config.yaml
n_experts: 80
normalize_top_k: true
batch_tokens: 32768
steps: 9427
Below are experts of layer 4 (counted from 0) of a mixture-of-experts language model. Rows are named router (the router's row for the expert), gate (a neuron's input weights, with its number), up (a neuron's input weights, with its number) and show model dimensions 0-127. Each number is 128 + 32 x the weight over its row's rms, rounded and kept within 0 to 255. Numbers have three digits each.
After each expert's rows: "mostly gets" lists some tokens that are sent to it at least half of the time; "comes after" lists some tokens at least twice as common just before its tokens as in all text. This comes from a sample of Wikipedia text that the model never trained on. Tokens count by the router's weight.

# expert 26
router:116187148097155141126109175088163152075137152095159086107137153211154127178184156141150104092074097115124088139105148091141134104096108146118144158155079184161165126115114123070078112130173161118105139108160120189077135158151118187163141150124086136127093085106142108093111136107081093125143171091073160097090156128114128111144092091079148123202082132138172128145139139139140051155071
gate6:107166125168160153143141207125123139089172154111099112092118194186108099120077186170126138141121158092089095118090101092095199123145149164093126059179128074079063161130100129138122135124161121169161142127110138109153105126160126131195133086108113137112112149146155144164193131095099152136104100086119113168181136192147143148105101076133162116171070097142114127115148054163167122120109
up6:108166137101158160070147128142135090114196100123159099153122168123093143039165128120134118123176121076142151164108109135150072160160134114148082109087090120149128107178065071109165123150175170134138100061193133155150170117086124135087150083106150112157116129105097143116125128159087100157087131123199089113139092075112075150090134135166130114131130117078105091184137099132174139095056
mostly gets: " program", " Star", " mod", " techn", " Man", " Mas"
comes after: " P", " M", " p", " C", " c", "p"

# expert 35
router:182117117108125128112089100085100177114112153153192138146162075082123146104177118182168087140142118194154136110139193151141115144159140102128132100083116170117106130126077153107057140121185181090124125108136118121096089103149117121125089134166114154207158130129114170155216084109142072230126169118096110133122149146148100177160090094127147123160162149136165171127171140097136122119146
gate8:129157115132153207163168135115109155112146089141113177131053124161068072090108092127143176104108163122115062123072129178129182128118110128136117064075126103152159140143104155152094122117122115149154097061152100060123054077112180098149156157165165176126092189143114143125124159084140155148174099140120169148180183134104146140149134098155159116115095134167104120152137110148148192107134
up8:123122109131108137103099139110119113118153122143125117157123178123126128129110184138119156061137149127159115107109139102148158130092147102071097108210106079146125088151107134167198182117145170157142107152120127108174109141133152146118146092180171114164062084216149146083116187133105165168113150095141111127147142149104153086132159106074092158087164124077195192117111108205080157062124
mostly gets: " Mad", " And", " Mag", " Sal", " Bel", " Car"
comes after: " D", " L", "0", " R", " N", " M"

# expert 54
router:136115105144131079124131145143050088112152080108080155126156169105121159099098131171153142138082101090134118121136156179115157133150096077121128091130111076040191149138164098141059133122093109149139167147154148128151128162121073086153190161150125153202180139139114183141094076157162170121186163090126109087144099161089127129133129087095109131100081086139154106076086116174093127129154
gate3:184088114115168128127133066143076140091129133116136161097179085089122125166182099181103140113038141089189130113093156146073137156095104129165143166144159188089121173079107116132115153137071116085089158120097122092186116117089102179123119101140105123122142092092140102184177119143121120122121090171132175147138078083092108131109110156145130082227100099137095100115104142096140143149134
up3:105165113172104162101064124138215136176083146110083097081139139094154123141089113153092154134164112141081129161122155093173113098123187086079177142124158104168141115094110151093076099110127163123097105114125094141179147050152130175168089077153074133130064127157128110128134121160181149174178167121104117097172102164111109123124130105121131128170196096175153155115198146136133127148141
mostly gets: " Championship", " Cup", "weight", " tournament", " Championships", "inals"
comes after: " | ", "–", " |", "; ", "0", " League"

# expert 59
router:109105124131087161177105145125150161075133122092098141114156129134058131136063094102191072168144178179145117142168165156118134148098066108152061126169159100159117086157134100164136146127165071123112114070112141154101038171107100097132109169109167109160127096110147094109143126062060129195168086091115147138179155171085122154112106139143148132108146119103119142088147135089129091110140
gate3:147124111168165099145159115076103060115146091138099142061147136156104142111131087101116147140084160049102126127127077204152146140161166089090134150108148015136159108108125144103097084096126164160153087144101078142160105121136146155124101187141062123136130070084150113146072128119112171124150078197163157124146108136129114105123106156101127123125139109166153105085169124185085155158147
up3:154125102161136169141141143132084109156166078178155139129100136064127124116118139110141150106124058051145157068091099133096158083175123135132196121162160180062146175086160119166111119130101165147149152134170130062100134154146120122136197122087122186127169173178138156168111080140073151111127206139130139142125128123126117165131105171104098114141121113143123073086077078135107138189136
mostly gets: "% |", " £", " ft ", " | — |", "/km^{", " | $"
comes after: " H", " h", "\n", "3", "5", "4"

# expert 0
router:105099108106116094138182086114135087111130165105177106164140110193079132137146116064110099162173081095095123162139137131113167199145091104138183138109087174138199097097102151104132177125129080077155121164116105128135131169128171099103089129139100126117100100131121107072143171093154168094195091074127135154086118172101090125131154088165084140138048145092110136134072115152112134184157
gate12:148198099153137125129098102157105152126098107152097127131103130113153146147093107186112184078136123109107133050104130120159097116144126073174120156224114129098120092131149169141164109117100126105074084079181147108226112136125157192088155157068139180119134119133106130117166126172175115129112165089127089099060140111121106080158110094148104123112162107158135133120133153170183168131073
up12:152142187120167076130114152134185166057132137132130144096152165072126150132129114151126139090124148147208151119085140117105124094122117172116140097157158124069131122120139057156121103135138112127117154113101096121159044175104137095161151135093182067115130151195071136126145159171139095117145120167167169116135201096137103064107174147124142149092084082186149083082110119124135100118187
mostly gets: "000", "2", "012", "016", "014", "018"
comes after: "2", "1", "–", ", ", "| ", " "

# expert 23
router:155111146122105164192120157081121067134130162171115176046152112066129137120110151098155055172141121135152176093128169171160129150088124141134096159147137129099154105166119103089125099135140093110095108159095094149163151107114123084103153197111201107146102165171111116093098132109151100115063113077123141134116114112114118078148171117169172143075118075147126183121179115144163045100131
gate13:153141143148172127137140098147132129153045064151151154090088122100076115091136160141092222126080068156122143107122135147140193141164097096140121070101110137123156121077153189135141043101067137130121118107118180132157143158125090137150139121182063120135167134137163135175082132125118155099108107144156102190119086129109140100131133104091121162192115153158139130171120118110106189173083
up13:159087129078125131119087089132123118097102144141098137104072080089106049160198151140173175154104111079189128064108119162146183077097135140119083170170147187113136142140115153096171092152101091129148124141060162183110121144085104120107144159119071135129158116107147097126067124168158123103091164138105128169122084153111171124177184085169147129096094086137094171107124111112146159150130
mostly gets: "\n", "′", "- Occup", "Species of", "- Phylum", "- Kingdom: Animalia"
comes after: " |", ")", "\n", " |  |", "==", " ="

# expert 10
router:097145131123157140085133168121150073091130103082149113158142183107124091112096112134133099158164164074130102086138117067097138080126108088167146132127111108152141151084098102198154078118150095077139115166093090107168079146106106103128158132130151123091150168084106102117164159099063122100177134103068158112188127136124104078195110189116110128092118140156119067106155156150101081183203
gate8:168148090181070128125125109148080208129131121121108170107119052144124137123158123140128139156110167154169091137108123133169067115152175125095143201124120127147095080111082120130110111083091155134089196131122159101097166137145130133145088158128144156096119070137163170152135166140133131118102068186130139167143127135141158147088032159173147108139155096152080139160132163062138195081114
up8:150143122117117165192184137108132103135085132151136126118085170189083119156127101061141167093115100140109143094101093139151203103073146133123075121123074094086089137132136138121133220142094155201133104112101132155144120137144175157155124126080121134188104134128094168115122131157099178142103114048185116110124137113116060128101136110129164110146121168092125162070101146159189133153064
mostly gets: " km", " kg", "%", " mm", " million", "% of"
comes after: "6", "3", "5", "7", "4", "8"

# expert 64
router:147112131085099109105151126161126154066111105149127128134154108136135133128215088095155084157107114153146090106127184171143111146168121047144072175154078177150148170175116102150116116144162108100134128106118134116121109144074067087128113091054108157165180159081161121099200156114108085089123137115129148158162146113126134169109085121174133110226111128093188146091160136124120144114170
gate0:150175105168148113131101148149116122144123111126131102154173102129063082132080154125114155073128135092111155132135145154119149184194110065131106113144129179124086112143130065121111100086098093097154172088179150069081081184128102121101170089129156167142117085140169127112119128110142152120120204124079159171126069177144043113164131155125151157095110071136147168142153041123116144128114
up0:121095152138127128105100105036194118126140108150149134104087138153130098199107096137191136107111153124132148120092123106103164118119165132077141117163153112086144190104128134113089125140120192149066099150118120193133147135150184147142092082152124093084136074150153140146114183116089092095062094123119102126123184133119119157131091185092128112136058186152126110070107177168161057151141
mostly gets: " Ha", "andidate | Votes |", " Sar", " | John", "ilver", " von"
comes after: " S", " N", "1", " |", "2", " | S"

# expert 77
router:119164138148101129135139150111156093150154173112149093170091095191206134112168116081090190179138118166158121150145113127124153173085132147154165157148099126134159145120135159158104111145155147096084128136074069195141109160194085091101075141112111129107180141152112200145138089148132127072108133105117160117183141149084191120135150114122092138103165089091131084104066115063123095149178
gate0:128146169127142081121109119161101108076085119144070099160128170156176081123078093146140155112155117079075149129084099144128084097102145155083138192115136070129112100164058125140197121128068185133121113096126126146124116098143153162147079170115098096127163061126127206181184151120115169140114099117158140103136090130161139233128087108064128139163149136155122122119126122113149147138109
up0:062173148149132145102206105096123090118170157060112127188148148118136114166099104105163109168195064095096126133104103136106116178117105121142116152125111059171078117120141112192203158109166170086169161100093166145140137097142144153141097145129147082137104115094108084151171151054129168147111085058119179184176118138119133133156131106117088157149127130123130139107157097146123079130137
mostly gets: "1", ",", ")", "\"", "),", "\","
comes after: ", ", " in ", " | ", " (", " ", "| "

# expert 8
router:097128162189125073073098138064082158106187113156095104168105127113103090156071093086174124170194146150058115093179086152117105197101137140076147113177150169159122105152140158119145088154098088144174144125075148112100114142166145124079143146181118119156119081142157119073115158119172095119146115169121168110073159105164163078164144105159104125141094115142109160162140127138138126109165
gate18:129136094118185122140163141107124106144113116187081150150077110114123111174112122134120114171117154117106154145099073085208102166084137137143117140138191182207147099203083151112140085097115116157137171127084123107132169066156176155127109172200135135164089173079148103078178152081161141137072093081155115119118131107140149111144120123110116109129137161116098126117123159060160139197131
up18:130131139139152128150124078086113090194139130151120107103121140111091098180097103144154154105176158076164104104038179129125086171093119124112082131133125060166137126128053107117063107127066104150134141173160150122135106146070086118116139122107110093180095100082138127069127077119109088115125121071187173135139117113168110154128083152149198122171078147106193140112134156130141103089129
mostly gets: " (M", "-M", "The", "Th", "==See also==", " (N"
comes after: "\n\n", "\n", ".", "-", " | \"", "/"

# expert 33
router:104143139096135104158101169127149146123163140082167120100144172109168154127137093083113152108030185103149111139193166138092074098199091146176185086101133154096122159115066138124116097123117100127131172102113124175079137159103145113100148140087098159120060164073165138115107161137127147059105093161086102138108118106126101143108136147128187126099084154132178075078171094087122104131127
gate2:118133147161172137135119176164098132181130096131113122066120142164131117141165077118105139119068164114158116125131097122178116167166172168116164165110173139119133146130193125138114087143164126098138094133057169127057117081150116151139168210145102117185129167089084124158158090086098078154154106142117164139128217102091089127138071138149212134130174150184139145122134119164137153120151
up2:104084135140138066180163166179124098094138143139166161135167155180090113149054096122068188104158113129141097131153111128140107101230125116136147146133184158166131120132167100137130112077096179069235137130084143112131129076088092124128124142126147115159107173133088090152127101137165209099112146136143102144141058146113119096151143161095131150070104119088133113126144110124154129125124
mostly gets: " min", "988", "0", "-in", " mean", "ng"
comes after: " f", " F", " | ", " m", "f", " w"

# expert 29
router:170076139110107126111112090096157174052149096109123182152101124054072114140161098202088131128152145092109092118093152136137162176133129085090110052166157151103187130102192103135110104116089086137130106107122146097179085068095107123073155165123122112173132186115147113102129140108168073134129152117114121145158178059147109097131162108142111125148114097145142111097083136160134101071166
gate2:106140144159091091166179137132088104110181155139139100165113131109176130150081060132157149135134173042111106103087088119164108162127149089133130158134085109136144169149135143168111153141058151129134150168097174137084061094138156120146092153169106155059160161119105111189189155104123172163137137155156160139082080195137120170124112165148113139130120152094107095104107125054143150186106
up2:114168129133084129191150152121110151115117130088059112134137071178166093143144138094182119134176127141156122131164151125122136068117120140121152130142173085108128087176114110142099150150133092077123145154117152130132108136176065137093082116165173154043123036108141119102171126122125141203181102126083142136081117120065093139097122146177127102089134117082043101105128100081122133117175
mostly gets: " name", "- Country:", "==See also==", "| Total", " (age ", "- Location"
comes after: "\n", "\n\n", " |", "-", "|", "=="

# expert 17
router:140080107154138134113080150108106107125135100115179159154181153079155143078171080129183085154084115132118106152137168098117156159144122077126128093149075130152144138092134121092100106131122116093128119172150160063135104115069076109117140149189171141108184100082118115089129129152078110148121169093128085084210128150099102122148116147062113127151134105106172088085063118118072097193182
gate8:108118143165156100160109134141138109137183043156160185096121163102089116135200156116077163151129139106120135153117147098151155162157145152134127119100152125117170160086176135055130081096109119090095145126126186079072150152105094138158165142154176162117127117091160120137059105129142122167103228157101117128148168073125073141090083157091161114090136179160105096137108140158111178105117
up8:088137111122163130081138117147168071129090194150140078170090082164138131131119109170079161159165109131155165148175104135066109159143101061122115078131115097130167123081106085151107182145200139116168115120135144146162066161173157119101183099132165153147120174114097179136185133177116147107140134146162122133157156117125163099149120057168106106106108144050149168151161123107153104072145
mostly gets: " | .", " round", "After", " back", " next", " eventually"
comes after: "0", "1", "3", " |", "2", "4"

# expert 49
router:169107133090150082119168091137040141156116075135146144148172120133108086082183138157137123164136085171148079147109193101143174112172159118141075125102177147134160121164128044082087175132149121089141086148136145129140154087143120134116167104077123145187152083091102130121200092124104106078112158138109087128136091099116138130078105134079177125201121110105175142151129092131124164147090
gate5:135129080138131095139134137117134125104096049171078104143178096176143117081107110134151144124122177080068128115191097114071148165191139121105156115097094082112164102187102114168116120133080076080124080125087136130176125123103132171111146166068136175182086092088149150117144148141140168065129086130077102147155139178158100148111106086098128145086130103105153109132146114070196123103115
up5:142113117118112124140146112185101108138166160125172137103117094129128139104150087166106156127152083174171134144102215111134158145099133075101159110176094118140128151151191129192147105147200141178156117156102126098163105105115090090129144122086144141146119109210083103098159091134154075099145037124137130149117130127145084134175107080140122184132065085121169131073129166101197127098087
mostly gets: " France", " Sant", " Jean", " Italy", "raq", " ESP"
comes after: " | ", " N", " E", " I", " A", " D"

# expert 65
router:102124130157126113130118124120132153177134114192111137151094124164139171140100121117142105080156108169077095135195146148105163139119184067150127153089099170149084138149111122071185173135128082141123111143144165165100134149135184102078103133134126184171137122103189152139088169128077138164165190115156109130142186087115074194125118109169149124116172127193117166103135086166176209132147
gate0:087100125138147095106148162130034164066165146143116166083099136094084162141178131116135126139067124134183130139084136126203198165144125171112118128084104082147134119144185159145146126124148163126134138130141173144130121110108106122159146086169147132142194163064160143130116087151135141197051100134128094106133132113132121169185123143088140139131108092080109096097088121129098207180090
up0:157140150089147161077127096158139116122106121133118117107083097161075101123148199168086110105124160145098129128134086106157083135097117122118085167155169172106118127116105174120149115133104084131116130172101130174114143066140135164126112117109107073100116144086110128207216123168162117128097106150102192147118148126103122151105154044181058110111137130096135120194130119128245114121146
mostly gets: " | \"", ": \"", " \"The", " You", "'t", "In"
comes after: ".", " \"", "\n", " | \"", "\n\n", "\""

# expert 60
router:141089128191122087137125125064116126070152080129092201135150141094103091082077089115172166102141149123145163118138176190088163164134083157097069155138154092129150131121136087215144153135128058141127131134173143137151089142136086096124147119090089081166172133185117113159144143110098063161204175134106171124135126123154131185131131139119147132109118103143107103147096114133106092076172
gate9:137132092147146136130158146106097125127123116100139181094182170136214126121117119112138113112100167069149103160119151149163110165170100099174130177124072172097137058116133087164136136078161072162108126147068130140143072162109109104131129184142171117138116124142083155118120061098116165169145075143120130156140138132116064201068188155073206101136173125089150151102140138121141097127142
up9:105110123136088139106162110109115144121161086143149177129109146120129180147142127167105115163075123193173103111093137122150174196126107058170129155111101159121102144127164123149065193079142104139139095174165199086164156096154153136131139116125081156104141146141071157097151139107138081057181159138088116144130133133114075119123199113102138142140167196130197120128154167203101143148140
mostly gets: "| Total", "|---|---|---|---", "| Party", "% |", "==D", "andidate | Votes |"
comes after: "\n", "\n\n", " |", "|", "%", "| Party"

# expert 73
router:102103132126108093159126149126157090154136164129177170140176107181136095146085119148154177114145105145177096114165160179162165143178106079135124166158185087082172088171167095108157117140159141100116133149098077087074112133175095094148102117177118109072105116131196170095149095148173167121146114127109134099059108176085092155080075164165135125123107141116090183145123146153136153065112
gate0:115129126123130121110160174136138158116129123164169155112200097166143123114132122114094093125177177142116146139094093144128124125174170099109115140145137167171149175117102047100102097082086114183183155102173166173128160106117098109139095069138146154135146099109182200177115183114105129085066108110076187157149159140162165070118110132108152141133119142200132106196141119143148205121129
up0:128100135133109150116096024104142127099148120166184088164127125106130048151150032123183185094121084090147137097120149136119195121100131123102154191160134138089111124139136153189114126136161128123190127144127111139116092087088136127084159132126095132113178103123130095083191092126125088073166157203082154115107133107088106140135092145117149123181096143109141120085155135085105126135178
mostly gets: "13", "10", "18", "24", "12", "14"
comes after: " | ", " ", "| ", "–", " (", ", "

# expert 3
router:102108119123143185149115138118130179099099118087114131077115094076125094152135109087145158175117137125185171087074166118116144157186180140076182091161180158105082129200160178095171119142131107102160147130108171093115121109120121107086160128112170108108193122172142082085059076108147144137147095098139150096141169128190116126158126159154105131114155068079126107077061133134110104119136
gate6:106118160123127106214132145100102139121087123125127195130149104075140188109087060148109081123109084155130094184140173145131134138098118116126100088138097110151118136102079095169070170105136126124097109072100166151141179112117173140163159134086104100179082173077099150157155121101133097129109096052087106134168121081122056170065099120105089146159188144131163127155158092143113140146122
up6:133092106091158138148159140146107112151054097142106118086102131149110131126140141111098150093135169144115169174131121090124106137157126124156135078114126128114134087131112171066089084139140132159135159077114139117116206099126155143128120162156166138176122131113052099132055136166192124196085123079142092122094090116098129104159163051169109113144139140163074089175062109138095213108079
mostly gets: " | ", " (", ") | ", "- ", "% | ", " (born "
comes after: "\n", "0", "3", "1", "4", "\n\n"

# expert 27
router:100111117089132148153202162084146144093089152087147140160123167158147106122085108143182167065147168089116098126149140136128151125165105115163155158102172093102176128130121069094156070135149162141114117178076135167165106137172134108127109091102130087072144174114140106121183097076130156112141087117106183123126060184069151133091122182130090133092121089088086097189101109121162101168156
gate7:119132107135174137112163115127143139124104125152067092106177129109117130139122177099134096210112175085102124183089110149049112198134116147130128121129094133190136048110124210185153096112121163132136154118100126081143183127117161134125089150126091152160090146120212100191081122150087142159150129155133140139157174069105134120148159118147170090107087120204134124124178126136109122134161
up7:119150141084159154126092111128110168018133136138089104091156118106149140136138144161174112124169197111118149193113159121075075128118149159095134151089166079130113130090147138188124171154103141172136167095116106139144159132119121116110171173213146111171192148153137057063145125113115110131151135164131136099130153111135213120107166123141083185152150155122110095150129075105178122088123
mostly gets: "8", "7", "6", "9", "5", "87"
comes after: " | ", ".", " ", "1", "; ", ","

# expert 36
router:081168128205115132146115116155142158188138162128123091142113189125130188142090113093136112133155081126123163101159158156121182108144176085124123149137146110139135152144116151124159165151126199168195118147124088054117108151112132106146115089153133140098068113115136077152203137156145092138171109143159169123117105148111129121092082206191104140161124101116066109143118088092135179096045
gate0:110103119188140102104144134172153130128137093094124149124128094115141104109141072098084101116034093094133126156154170149168183154067102176122097106149121155084123090162110146190101105107062114168074086102152137153112132203181109155113095074169093144133077151151062076155128150097101115149088161158115075134117109098118121115148127171127121104146107098116181174098124145133102096086082
up0:114114100185098104104173188113144148123150117086072143107124101111172109115076137094135117127081086076135151157089115163122170172113113113089094100133130146100112079149103146162134123108089166147056110130096141125145124222124096136105099043104139128109022120092109152176160171093135163166118119136163083142163143076166091122148180154128123082110137124126192156085126133152133132110090
mostly gets: " three", " five", " four", " many", " several", " two"
comes after: " | ", "| ", " ", "; ", " |  | ", " on "

# expert 67
router:088160150094104101117118133127119106072110131101159125172141087147122156122087099105131092130078186120106108156163093082096135105132103168131072077152114128213094109144092089121159149139204183136171163082203152121093158135180085128145148133102088149141069147087183139093091129079133092135086115114151084085149160176153151164136147072118089136090110102085119151108148090112099154092123
gate0:134164106110151061192158165118145176113128111167154084121134137129102129066107201103134127195167161096065104135100043168101096121187138124102130134083128059103117112112097114154100097129112185168145181114180161123074120130158100145081167084117103124153159116113178142189134086147129152126076126145122082132143084098136182141082103126109097107177135116130168119127148079103124151118123
up0:159151161109129143122108120151101108123146192144240145118159175171126119190108116140127114145163139073152128158185183121134148153056114132127130181179134128182106071135100121089097136114137103124144157082100099113131072174121098127127105135182130155089174139133111136165179138149160121127154097074127181102159136105080093115211090127162113097083106129160177101117139143095101073128166
mostly gets: "_{", " col", " gl", " my", " Gl", "р"
comes after: " G", " g", " | ", "G", "0", "g"